{"n_layer": 11, "d_model": 384, "n_experts": 128, "experts_per_token": 8, "d_expert": 64, "d_shared_expert": 0, "activation": "swiglu", "moe_layers": [1, 2, 3, 4, 5, 6, 7, 8, 9, 10], "router_score": "sigmoid", "normalize_top_k": true, "routed_scale": 2.5, "balance_loss": 0.00302, "balance_bias": false, "init_std_router": 0.0136, "lr_router": 0.00143, "vocab_size": 11272, "norm": "rmsnorm", "norm_eps": 1e-05, "tie_embeddings": false, "optimizer": "adamw", "lr": 0.0011, "beta1": 0.95, "beta2": 0.95, "grad_clip": 1.0, "batch_tokens": 131072, "seq_len": 1024, "train_tokens": 709300000, "steps": 5412, "dataset": "wikipedia_en"}
Below are experts of layer 8 (counted from 0) of a mixture-of-experts language model. Rows are named router (the router's row for the expert), gate (a neuron's input weights, with its number), up (a neuron's input weights, with its number), down (a neuron's output weights, with its number) and show model dimensions 288-383. Each number is 128 + 32 x the weight over its row's rms, rounded and kept within 0 to 255.
Before each expert's rows: "comes before" lists some tokens at least twice as common just after its tokens as in all text; "comes after" lists some tokens at least twice as common just before its tokens as in all text. This comes from a sample of Wikipedia text that the model never trained on. Tokens count by the router's weight.

# expert 105
comes before: " the", " a", " but", " his", " first", " which"
comes after: " of", ",", " in", " for", " to", " with"
router [123 141 107 131 136 115 160 118 100 133 109  73 139 124 110 105 120 183 103 155 145  98 221 147 180  96 113 143 107 180  76  78 131 141 171 201 143  98 116  56 114 124 172 101  85 155 146 113 141  84 117 107 162 207 110 115 110 119 131 103 105  96 165 163 139 144 187 173 132 118 153 153 146  80  98 104 100 145 174 115  92  51  65 174 115 139 221  93 106 106 121 136 128 116 146 156]
gate0 [117 112  84 155 156 110 127 146 105 110 125 115  63 131  64 105  85 101 159 104 200 136  73 174 153  70 139 129 131 125 141 212  93 121 132  88 120 169 140 132 134  90 146 174 135  98 142 135 119 186 144 152 143 111 112 140 141 147 141 106 139 131 102 135 107 143  91 142 142  89 130 100  85  97 117 110  77 164 143 158 157 151 104 167 149 101 141 105 114 138 147 163 127  64 100 147]
up0 [110  95 152  99 141 124 191 125 121 147 155 120  68  76  48 106 122 112  74  98 162 118  62 133 158 135 169 128  83 137  54 118 166 104  99 113 158  88 143 126 167  44 111 127 101 143 132 104 125 175 159 146 113  96 132 163  99 111 146 133 165  72 149 180 177 177 106 171 159  97 175 143 129  71 182 147 149  50  83 164 154 117 165 148 177 116 174 121 114 108 168 161 119 135 155 126]
down0 [107 121 147 152 116 144 113 140  28 149 143 183 116 142 161 108 111  98 177 133  95 128 100 143 121 153 165 174 151 155 126  61 110  93 142 168 134 140 130  97 136  89  82  36 190 122 119 132 101 164 130 162 201  81 144 110  71 124  93  96 168 140 113 165 186  92 135 113  96 152 129 139 165 108 121  71 138 150 154 110  62 133 106 202  74 119 114  91 126 148 111  90 177  81 145 148]
gate1 [132  67 120 145 112 144 179 122  98 162 144 143 131 195 206 117  96 155  77 156 179 129  48 161 172 119 123 160 115 115  88 135 131 102 122 158  88 118 103  66 157 157  94 185  53 139 112 186  89 132 168 176 117 154 184  91  68 139 152 155 137  97  96 200 166 125 132 132  74 135 183 195 109 110 107 115 206 175 126 152 148 127 173 131 102 147 130 107 132 137 122 101 127  83  75  84]
up1 [ 64 126 107 185 117 138 157  86  97 122 122 109 160 120 125 120 140 141 117 209 151 151 125 181 140  99 128 211 170 117  86  93 174  89 144  32 102  90 141 151  92 158 138  96  93 165 130 174  71 140 129 112 169 221 175  92 140 151 162 147 159  91 166  96 150 109 145 109  95 123 147 168  96 155  95 114 117 203 128 121 135 115 137 156 120 117 164 151 114  93  86 124 113 122 153 131]
down1 [116 101 185  74 126 138  75 165 149 149 136 162 126 146 166 203 129 136 165 147 126  96 110 151 129 121 114  99 121 118 139 120  95 116 143 206  72 160 150  81 125 138 146 165  94 124 167 150 157 162 159 112 102  97 162 108 142 119 153 134 158 141 122 170 143 136 127  99  46 129 217 100  96 150 125 101 110 124 129 146 125  98 141 200 150 162  73 109 153 174 112 172 108 155  67 160]
gate2 [147 114 177 137 153 111 107  91  85 158 131  63 100 143  53 140  91  74 198 135 102 110 186 164 107 148 144 129 164 153 126 144 106 106  89 167 174 147 147 170  87 166  87 155 140 129 177 133 141 143 125 150 186 117  99 113 109  81 164  87 132 184 128 119 145 131 134 144 126 150 106  92  45 121 142 110 128 140 108 108 116 140 163 196 127 130 171 123 146  80 181 166 138 111 126 116]
up2 [ 84 131 129 128 132 134 119 134 191 126 106 191 128 148 234  97 103 144 136 146 133  98  90 155 143 111 100 156  89 146 134 117 197 170 173  92  44 160 163  86 177  95 138 112 133 105 122 222 156 102 137 126 120 133 116 127  99 133 146 178 149 105 136 145 127 119 132  94 166 162 110  99 151 171 121 122 120 143 140 134 110 127 175  80  83 126 111 151 122  64  71 110 151 140  84 142]
down2 [155 131 125  95 117  49 119 103  98  81 118  95 153  76 103 168  91 125 136 160  94 133 110 139  92  69 114 136 172 157 176 112  60  88 149 164 183 156 123 162 116 224 130 124 140 163 108 117 160 152 125 120 137 166 132  63 166 139 153 146 127 114 155  76 155 116 112 133 162 156 106 117 155 138  97 169 169 106 155 141 135 185 139 109 124 117 125  96 128 187 119 157 219 115 128  89]

# expert 122
comes before: " the", " a", " first", " be", " his", " United"
comes after: " of", " in", " to", " on", " at", "ed"
router [123 105 126 143 165 101 150 124  89  62 111 109 148  85 132 120 127 139 116 168 105  92 213 131 152  76  57 134 146 155 115 121 130 115 190 143 147 174  66 105 138 150 168  59 129 157 127 157 131 122 171  94 165 163 176 119 132 154 127 114 104  75 118 139 118 131 163 139 168 133 125 119 133 136 105  99 120 176 163 166 107  66 121 140  84 169 128 106 125 101 109 126 110 117 120 139]
gate0 [ 98  81 146 116 118 123 180 156 143  49 159 183 186 135 120 101 172  88 177 143 102 105  92 101 101 100 173 117 154  77 143  97 105 145 135 142 104 147 108 127 145 108 131 157 112 110 116 131 107 134 153  81 122 196 141 135 127 104 136 135 158 196  76 105 103 164 133 165 100 131 105 116 137 161 118 128 208 107 153 121 117 146 124 107 150 142  98 147 110 173 178 123 122 142 141 132]
up0 [174 104 121 110 182 101 165 155 135 108 110  98 136 173 148 137  84  86 133  91  95 163  84 110 129 187  87 151 164 139  53 164  84 111 107 185 186  90 132 119 100 172 120 113  70 128 173 136 145  72 111  92  91 159  67 129 103 111 125 125 186  76 109 173 111 111 134 173 125 120 136 122 144 112 162 173 131 159  63 116 134 126 131 110 107  76 156  83  80 130 124  67 191 157 116 114]
down0 [156  80 183 132 134 111 147 120 117  60 130 179 144 103 121 176  81 148 171 197  81 153 103 108 123  95  97 119 113 112 140 152 115 125 108 111 119 151 107  80 101 178 122 153 135  77 116  86  98 113  99 102 105 137 104 150 194 133 118 126 152 148 116  90 125 127 146 173  78  90 162 184 103 150 156  90  57 105  84 134 180 137 136 143 135 116 123  91 147 124  81 173 194 146 106 170]
gate1 [141  99 114 133  76 121 175 144 139 124 119 133 158 158  97 172 162 113 130  99 123 163 182 136 138 141 150 126 142 117 159 128 133 128 153 118 150 132 174 207 187 129  86 195 179 120 101 174 113 194 101 141 127 161 163 146 122 107 158 184 154 153 168  71 128 129  99 172 178 143 133 139  91 168 118  98 138 110 177 155 123 152 137 132  88 111 145 120 170 173 117 132  89 107 142  66]
up1 [148 136 144 163 121 131 111 175 150  51 141 101 125 132  76 149  98 112 129  82 191 122 123  73 153 148 175 100 158  60 127 173  63 112  69  93 124 137 158 129 171 154 106 132 139 139 171 140  78  63 141  66 121 160  94 128  96 165 141  85 139 112 108 100  83 168  92  74 137  79  87 121 144 136 111 122 144 139 147 115 164 136 144 116 160 146  89  90 103 146 142 183 143 133 190 102]
down1 [ 62 105 125  96 132 134 109  96  94  29 115  82  85  99 163 126 140 150 107 120 117  85 110 161 134 145 146  84  77  83 115  23 118 207 184 128 109  87 124 118 121 168 129 107  85  88  74 114  75 135  91 111 147 139 183 135 172 128 162 153 120 101 119 140 153 101 128 141 169 160  91 137 111 143 128 163 109 163 169 134 119  97 149 108 171 135  81 102  54 134 115 133  94 125 106 182]
gate2 [119  84 182 156 111  81 113 147 140 112 102 165 145  48 183 175 124 141 100 119 110  86  76 150  88 106 152  79 142  87 116 167 128 172 133 158 118  99  95 139 181 102 149 116 150  86  81 147  84  90 172 130 158 145 155 147 177 176 114 122 137 187  98 142 149 182 160 120  95 131 111  97 112 173 115 186 107 139  84 127 150 123  90 130 101  74 136 188 104 177 128 160 137 148 124 127]
up2 [118 117  77 136 115 145 157  91  28 161 124 132 104 182 110 119 153 133  88 144 124 116 147 171 142 109 160 151 121 124 108 114 159  49 159  94 111 138 159 119 135  47  78  98 157 122 155 142  71 153 139 127  72 150 141 120 152 162 129 126 142  87 117 135 127 121 151 109  90 179 115 151 106 149 116 178 126 151 177  78 110 111 134 139  97 133 132 123 117 132 121 142  85 113  78 117]
down2 [125 114 192 172 110 125 102 134  81  75  70 177  58 116 115  98 108 140 123  92  96  96 109  84 116 140  98 114 148 116 181 152 151 120 135 115 130 107  97 142 124 152 102  59 159 142  98  81  73 159 177 187 173  79 160 111 153 129 120  94 124 128 125 128 137 212 144 142 127 102  97 104 153 139 131 167 104 155 134 154  93 113 125 157 117 112 137 147 103 147 190 131 143 134 180 116]

# expert 63
comes before: "|", ".", "′", ")", "/", "°"
comes after: " |", " P", ".", "°", " ", " p"
router [ 87 182 133 136 189  66 128 118 115  75  97 125 133 154 166  61 131 160 163 111 108 144 230 138  85 109 126 182 121 120 148 122  88  85 134 127  80 155  85 131  78 137 139 103 148 126 146 125 132 101 126 127 126 140  72 115 104 105 159  86 143  99 177 109 111 123 131 164 157  97 119 173 106  78 146 147 126 146 201 135 120 126 125 187 175 141 174 112 139 106 120 129 147 113 173 138]
gate0 [111  63 171 137 166  89 135 208 154  91 135 115 183 110 111  99 101 128  88 127 138 135 144 121  79 110 132 157  81 124 119 111 127 152 114 174 105  57  61 107 104 142 157 101 108  89 172 126 125 126 125 122 129 127 136 111 120 134 113 138 105 109  85 100 139  78 110 143 102 135 152 128 162 117 167  96 106 138 129 177 100 155 135 141 114 138 173  75 122  77 176 169 151 163 121 171]
up0 [117 118 138 140 123  95 120 133 109 130 107 171 115 117 115 144 112 143 193 115 173 121  96 133 150 102 179 172 110 144 168  97 127  57 126 100 141 134 121 101  89 164  77 145 147  88 150  70 171 144  98 190 150 115 159 174  59 116 143  85 125  93 129  75  58 148 141  86 129 202  78 136 123 138 142 129 136  89 142  44 115  98 105 128 128 183 131 164 115 129 166 138 142 157 121 184]
down0 [173 112 142 104 117 130 107 105 182  94 142 177  80  86 118 120 167 176 121 150 220  99 132 122 104 195 202 103 148 115 130  60 104 133  76 147 177 114 125  91 168 129 104  92 174  55 138 141 157 107 112 167 152 143 145 132  77  93 111 115 157 150 176  77  77 149 125 146 112 156 118  62 105 122 188 132 124 114 101 165 161 152 112 126 142 137 152 131 135 160 142 204 163 142 140 117]
gate1 [ 91 150 133 112 158 127 213 142 107 143 138  64 114 162 131  52 124 122  64 139 105  51 177 208 168  82 148  98  80 118 104  80  89 151 131 101 137 125  87  95 192 107  91 122  95 115 119 123 124  92 120  43  68 115 130 120 120 117 161 145 103 139  84 117 151 117 124 154 175 153 129 143 147  82 122 163  81  81 140 123 142 171 130 149 152 104 191  96  70 168 141 151 114 208  80 114]
up1 [117 110 138 154 133 165 130  92 108 177 150 153 101 145 142 117 116 131 186 125 203 143 170 126  92 175 142 134 184 141 130 114 189 144  73 168 173 100 179 114 139 196 140 106  81 104 126  63 127 153 140  47 129 105 109 143  66 166  94 149 133 175  37 122 121 174 113 140  98 134 132 104 113 188 119 146 146 100 110 144  96 137 114 119 107 101  66 145 164  81 116  86 112 115 112 113]
down1 [ 84 134  98 156 125 124 174  59 196 150 135 152 124 179 134 182 124 104 101 112 138 140 124  96  93 145 125 143 101 115 112 136 213 134 132 118 126 145 156 193 150 144 156 168 148 153 104 122 183 125 115 110 120 148 109 139 199 174  89 132  80 122 132 118 107 110 100  97 160 165 130 115 110 165 146 114 107 118 107 110 157 150  64 132 135 133 162 157 117 135  55 135 122  86 101 136]
gate2 [ 78 128 114 150 126 103 119 120 185 141  84 205 117 162 131 135  92 156 124 125 181 175 202 116  94 167 112 134  93 123 132 168 124  95 172  98  99 134 130 106 151  95 145 129 142 119 135 100 138  88 151 130  69 144 103 163 155 115 135 153 111  77 138 128 119 138 175 159 140 139 100 126  98 135  91 202 160 143 169 113 120 151 138 142 161 106 120 132 190 126  88 184  68 136 159 114]
up2 [116 128 141 208  18  80 161 122  98 120 129 152 141  93 120 174  96 139 103 117 141 133 133 169 115 123 147 150  93 120 121  85  99 115 168 134 112 138  94 170 133 195 144 153 120 107  91  86 112  74 140 176 127 135 168  85 109 112 108 151 151 128  53 132 115 145 175 124 175  80 110 133 110 154 102  87 127 162 125 137  97  91  91 153 182 131 137 137 109 104  93 153 127 162 122  83]
down2 [105  93 128 106 220 188 104 191  71  78 152  76  95 124 149 102 105 118  62 109 134 109 119  94 133 181 107 122 172 123 135 191 112 125 124  74 115 131 114  90 117 146 114 106 164 137 155 131 176 118 128 167 163 125  87 132 138 148 133  49 114  50  99  96 121 159 174  89 114 128 104 122  78 157 140  99  65 115 103 102 151  91  99 131 124 137 117 159 105 109 100 157 121 143 102 121]

# expert 6
comes before: ")", " |", ".", ";", "–", "),"
comes after: " (", ".", ":", "-", "19", "18"
router [108 133 143 136 144 116 113 164 127 133  89 103 118 135 117  58 146 133 121 146 125 141 209  84 182 110 188 182 122 128 152  75 172  44 147 122 139 115 139 136 134 179 124 126 161 123 151  99 148 143  95 145 166 179 127 106 104 134 148  96 111  96 128 120  61 110 171 140 167 113 188 164 168  97 141 144 143 163  78 150 185 178  57 136 122 132 186 116 147  87  97  96 119 121 126 102]
gate0 [109 122 144 114 117  99 138 145 147 147 121 136 211  77 163 159 134 104 114 139 107 142 162 132 127 155  99 170 139 148 158 148 110 139 103 128 151 112 155 131 107 116 158 128  99 135 122 248 123 121 135 146 112 141  84 152 141 121 116  84 180 135 150  74 120  90 162 158 174 121 167  79 158  79 153 122 118  96 141  78 111 182 180 196 181 153 131 167 160 110 129 136 160 171 142 123]
up0 [128 164 127 154 159 152 149 156  84  74 109  94  65 111 128 144 123 128 117 125  93  81 140 132 145 120 161 142 100 177 116 120 134 121  94  94 133 134  45  95 143 127 147 131 117 119 194 118 144 129 170 104 118 133 145 119 135  98  86 158  99 189  90 128 163 131 177 152 157 138 106 128 130 154  65 201 124 107 136 100 136 147  83 158 139 161 189  80 120 153 122 214 116  86 111 118]
down0 [150 133 193  61 105 114 175 164  80 145 172 115 182  99 149  74 146 165 161  79 131 117 124 117 155 128 122 134 134 117 140 101 144  88 204 185 168  74 140 178 145 144 116 111 134 119 137 157 114 121  94  94 124 156 115 129 149  73 112 113 186 152  96 113 158 159 147 135 151 110 186 132 129 182 146 122 139 120 104 161 147 140 113 135 115 140 116 110 147 161 122 134 144 127 123 107]
gate1 [183 134 159 129 179 156 127 137 113 194 122 100 153 125 167  68 137 124  80 117 128 153 124 122 151 157 153 145 115 134 142 165 124  66 155 168 140  88  71  99 128 143 111 166  98 168 118 113 155 120 125 132  96  84 156 112 125 162 158 117 117  93 175  71 115 125 171  67 124 202 160 156  76 123 121 125 156 137 137 181  96 129 100 198 161 124 127 165 119  65 172 172 191  65 113 110]
up1 [139 133 164 158 155 106 131 213 133 129 132 133 172  75 138 116 114  93 104 136 196  83  90 128 122 118 166 114 126 121 132 150 122 150 163 159 136  98  93 151 105 154 133  82 127 155 128 129 125 105 192 135 118 126 145 119  89 162  99 106 116  84 151 106 127 101 127 104 171 203  83  90 140 109 104 189 125 199 112  86 110 140 109 169 103 136 136 145 130 160 153  96 166 122 103 121]
down1 [197 110 179  51  78 111 153  97 146 134 159 151 135 131  96 155 119 110  82 149 139 150 156 105 131 122 228 138  92 145 142 146 182 142  99 122 116 109 154 141 108 142 109 163 127  72 167 143 136 167  96 147  76 142  67 144  95 136 116 123 121 130 177 179 126 128  78 125 183 174 113 170 145 148 121 132 171 116 127 133 133 131  93 146 103 131 151 134 183 128 130 160 130 141  95 124]
gate2 [ 97  79  67 101 132 103  94 157 123 104  63 167 110 127 103 157 131 118  95 128 107 101 180 111 162  95 113 156 118 155  60 135 130 139 123 104 123 174 170  58 138 144  92 111 189  85 165  42 168 117 165 168 150 136  99 127 116 127 131 123  55 164 135  98 130 116 131  60 136 176 197 193 106 141  98  93 118 120 104 147 195 104 137 118 138  89 155 115  75 126 119 179 142 157 162 150]
up2 [151 127 113 123 110 171 125 130 106 126 117 136 148 159 128 110 135  64 121 129 124 100 186 139 227 146 114 129 124 189 101 119  67 136 124  95 103 137 155  87 118 166 127 123 158 106  75 110 155  51 136 189  84  93 146 162 120 151 113  54  89 116 117  49 146 108  97 103 136 121 148 134  87  91 122 120 117 108 109 172 105 139  88 135 161 114  95 111 138  97  87 151 171 153 142 177]
down2 [129  97 111 160 103 113 168  99 127 158  86 156  90 141 124 119 108 166 112 154 161 134 113 153 132  88 114 142  93 150 140 120  57  97 102 104  82  68 142 152 123 124  85 151 124 112  94 156  95 110 127 116 182  94 166  91 107 101 121   0  45 137 116 136 163 180 109  73 148  60 164 126  68 137  63 145 175 152 118  66 138 193 126 114 164 103 129 162  93 159 117 136  99  66 156 120]

# expert 34
comes before: " |", ".", "–", "%", "5", ")"
comes after: " |", ".", ":", " 3", " 5", "5"
router [135 143  98 121 177 126 160 125 126  77 105  92 103 109 118 122 151 157  88 131 161 162 207 122 161 113 151 139 172 133  95 139 137 105 160 106 122 105 107 134 132 129 115  89 113 144 140  92 179  64 135 167 125 131 111  93 145 133 154  94  96 130  98 110 114 109 180 112 168 101 161 137 140 133  85 191 157 169 107 131 154 101  83 145  91 156 101 152  85 113 130 101 166 127 131 138]
gate0 [145 200 165 194 112 115 115 156 100 129 140 120 154 113 117 102 187 146 145 137 153 116 117 140 147 131 133 195 130 102 151 144  92 124 161 113 118 152 115 134  99  98 101 198 117 165 114 141 164 109 125  82  82 111  77 127  89 111 124  90 162 119 127 141 102 135 115 146 143 165 147  88 126 117 183 140 127 135 105  83 121 189 171 122 166 129 134 161 117 163 242 157 114 160 127 113]
up0 [119  77 140  89 129 180  92 119 135 151 166 119  71 139 131 174  33 112  87 127  87 201  97  85 142 151 119 143 129 154 160 153 167 126  82 118 126 122 181  99 153 139 129 113 157 118 199 163 129 114 140 167 164 106 128 168 125 174 101 154 104  68 124  81 129 136  74 120 147 129 101 118 126 125 138  75 145 115 134 114 135  78  62 156 113  93 112 108 163  46  27  91 144 120  84 116]
down0 [103 106 127 167 166 187 126 108 132  91  72 176 173 141 150 123 147 101 132 127 170 160 117 181 136 145  97 121  97 156 155  69 118 153 120 136 101 113  98 124 102 182 127 135 156 151 121 102 134 100 156 139 153 100 117 117 160 170 151 157 161 112 150 130 131 142  11  98 114  98 101 140  92 138  87 103 137 107 173 196 134 109 167 202 142 111 123  99 147 141 133 160 120 124  96 166]
gate1 [141 113 130 110 152 108 130 128 142 146 122 113 120 142 136 106 147 133 123 148  74 154 182 120 177 123  90  61 123 145 115  95 176  92 140 186 120 160 114 145 170 162 124  87 164  74 130 119 159 161 130  88 116 118 142 107 106 130 142 118 112 113 118 160 151 101 149 139 182 130 113 195 156 118 119 154 117 134 137 135 151 179 161 158 146 128 211  59  70  85 193  98 143  90 102 176]
up1 [ 99  76 161 158 125 126 153  74 143 135  90 145 149  91 120 169 118 124 156 125 181 123 118 158 107 135 151 144 127  78 116 112  77 178 135 131 142  71 154 113  83 121 132 132 137 164 166  89 125 155  95 161 116  91 103 114 142 138  93 104 168 148 170  77 129 110 116  97  56 117 119  53 129 109 144 107 115 144  99 189 131  92 123 142 122 112  73 194 147 200  76 171  96 136 119 121]
down1 [129 155 106 130 118 158  92 135 144 105 119 122  81  83 128  84 213 112  97 140 146 101 129 187 118 145 129 185 188 132 112 144 124 127 101 110  91 157 130 131 168 150 213  50  87  81 103 132  75 115 147 169 148  98  93 142 196 183 131 153 113  98 156 128 182 110 145 113 104 133  63  46 149  56  92 105 115 133 116 106 162 107 134  83 112 201 133 117 126 198 144 166 122 140 129 119]
gate2 [ 72 107  97 124 156 178 138  82 137 137 158 104 121 191  90 107 130 154  87 142 119 162 115 102  80  72 133 156  53 127 132 178 138 110 137 112  87  95 101  78 168 113 178 142 124 114 137 101 178  99 160 113 170 168 129 122 147 122 126 137 172 145 123 165 126 127  96  84  65 128 140  67 157 119 112  63 149 129 113 107 104 167 126  91 170 139  96 110 151 109  89 140 153 162 103 152]
up2 [120 114 146 127 161 158 127 163 163 174 201  93 166 139  63 154  96 140 119 124 202 162 116 104 116 120 110 105 106  94 149 148 105 108 129 101 155 135 178 160 195 108 156 168 101 102 142  96 141 178 142 103 182 151 144 101 173 141 161 121 160  94  86 110 100 106 127  99 135 113 123  65 140 174 161  68 110 109 166 143  79 116 146 160 140 139 143 148  69 161  82 106 151 109 132 105]
down2 [ 68 136 111 141 124 178 136 140  98 116 131 110  97 123  92 130 100 166 127 111  68 164 107 164 164 123 133  63 149 125 135 153 128 164 120 159  91  95  96 166 126 146 151  93 158 186 119 189 117  86 122 105 165  85 103  83 100 175 113  91 122 169 131 160 160  95 125 150 117 203  89 110 127  79 137  85 205  91 151 139 156 164 154  65 165 161 164  74 101 103 138 142 118 151  72  87]

# expert 52
comes before: "\n", " The", " In", " He", " It", " he"
comes after: ".", "==", " ==", "===", " ===", "s"
router [ 65 121 124 150 163 157 129 119  72 124 125 100 120 100  57 101 116 110 120 161 149 151 146 170 135 101 100 146 137 123  53 101 181 124 147 161 179 120 137  70 121 133 175 105 130 101 203 110 142  93 114 139 157 136 130 116 102 119 113  77  79 114 123 157 173 156 169 112 129 108  72 124 155 104  66 112  75 154 115  93 188 108  80 124 138 115 200 115 130 116 146 124 145 135 140 140]
gate0 [149  82 123 128 137  70  95 133  85 158 146 233 148 125 150 136  95 113 160 106 140 127 133 192 140 167 133 117 101 129 118 105 148 140 161 155  93 125 139  82 120 141 145 159 154 126 133  92 143 124  89 143 198 124 157  96 129 158 141 136 134  82  82 154 124 178 111  96 125 176 120 170  74 148 121 153  97 185 110 121 123 130 119 156  94 134  96 140 170 167 114  98 115 106 175 103]
up0 [139  98 167 122 121 107 172 142  91 152 121 136 138  92 119 162  85 113 171  86 128  84 183 149 170 111 109 133 121 150  77 110 158 189 123 148 108  94 159  78 100  77 152 145 161 165 160 102 137 133 135 169 123  71 145 163  82 139 163 120 116  60  96 107 124 151 148  58 153 172 112 117  95  93 132 104  42 153 114 135 111 111 142 161 155  92 134 229 116 184 137  93 141 140 221 121]
down0 [ 99 138 141 132 190 123 102  84 122 212 115 144 139 117 138 104 110  95 128 147 124 174 151 165  94  96 162  87 105 164 113  87 126 122 106  53 126 115 164 173  94 122 101 157 116 124 142 137  98 135 164 145  96 125 157 124 134 171  99 205  72 179  66 140 154 129  67 149 120  70 112 122 191 130 119 129 113 148 178 113  88 160  96 121  85 108 111 149 184 122 117  90 156 143 159 139]
gate1 [103  98  91 137 215 154 114 132 123 135 142 120 131 114 193 151 144 131 136 128 164 119 164 118 104 127 126 101 125 139  82 139  83 160 134  98 122 150  46 166  83 172  94  66 154 122 178 194  76  80 156 102 155 120 100 108 128 177  82 137 158 131  87 109  85  98 116 166 118 169 129 140 145 164  87 109  78 117  81 240 138 156 166 102 147  99 162 159 117 137 182 114 105 126  78  99]
up1 [129  93 157 115 164 143 113 161  91 137 176 115 154 104 148 159 123  36 121 134 167 176  53 136  90 119  53 141 108 101  86 167 176 134  98  81  96 109 104 154 137 110 131 110 154  91 128 192 109 141 160 170 149  73 174  87 114 153 129 156 182 176  60 140 177 166 102 134  59 123  97 127 161 153 102  86 125  98  96 142 149  74 124  60 109 102 103 165 135 155 168 114 140 150  90 136]
down1 [182 151 133 118 158 102  92  84 173 169 164 143 161 189 148 108 135 147 166  98  92 131 156  99  88 122 199 126 185 141 165  99 158 155 137  89  99 121 120 140  55 173  95 124  87 187 134 110 105 165 138 130  95 147  93 140 154 133 148 177  93  66 107 130  79 163 136 133 111 156 181 105 153 142 173 183 153  82 166 180  61 103 131 151 153  83 142 135 125 120  95 129 108 165  62 139]
gate2 [131 105 157 102 125 148 135 167  53 140 116 120 135  91 119  50 174 144 112 130 140 127  89 140 155 128  88 133 115 136  63 113 181 197 116 190  96 133 130 140 174 106 202  69 157 127  90 108 132 182 154 179 145 111 181 149 124 114 143 129  89 160 131 119 165 103 140 106  78 118  95 128 119  59 126 124 165 133 187  85 198 113  78 101  92 148 141 135 145 161 155  74 177 136 156 141]
up2 [103 106 101 156 114  93 149  58 181 110 116  88 100 149 124 106 153 133 121 170 113 102 110 113 104 106  83 167 116 140 159 147 119  97 153  83 186 141 142  87 131 142 104 170  56 154 162 159  93 104  89 124 138 150 141 114 103  94  89 145 115 124 146 141  96  80 164 153 147  63 169  95 167 172 132 134 129 110 174 130 153 132 102 152 143 131  97 116  85  96  62 129  94  97 155 180]
down2 [131 100 193 138 137 134 134 137  42 125  86 139 109 165 151 162 139 119 143 134 161 107 212 176 134 130 205  73 141  95 112 116 100 148 145 111  95 118 129 158  85 154  99  91 117 169  84 158 112 145 102 136  86 108 145  92 104 142 132 173 118 129  98 149 107 130  82 127 167 185 135 119  98  73 134 125 160 175 113 105 138 190 139 145 127 130 144 134 133 146 149 106 130 168 134  81]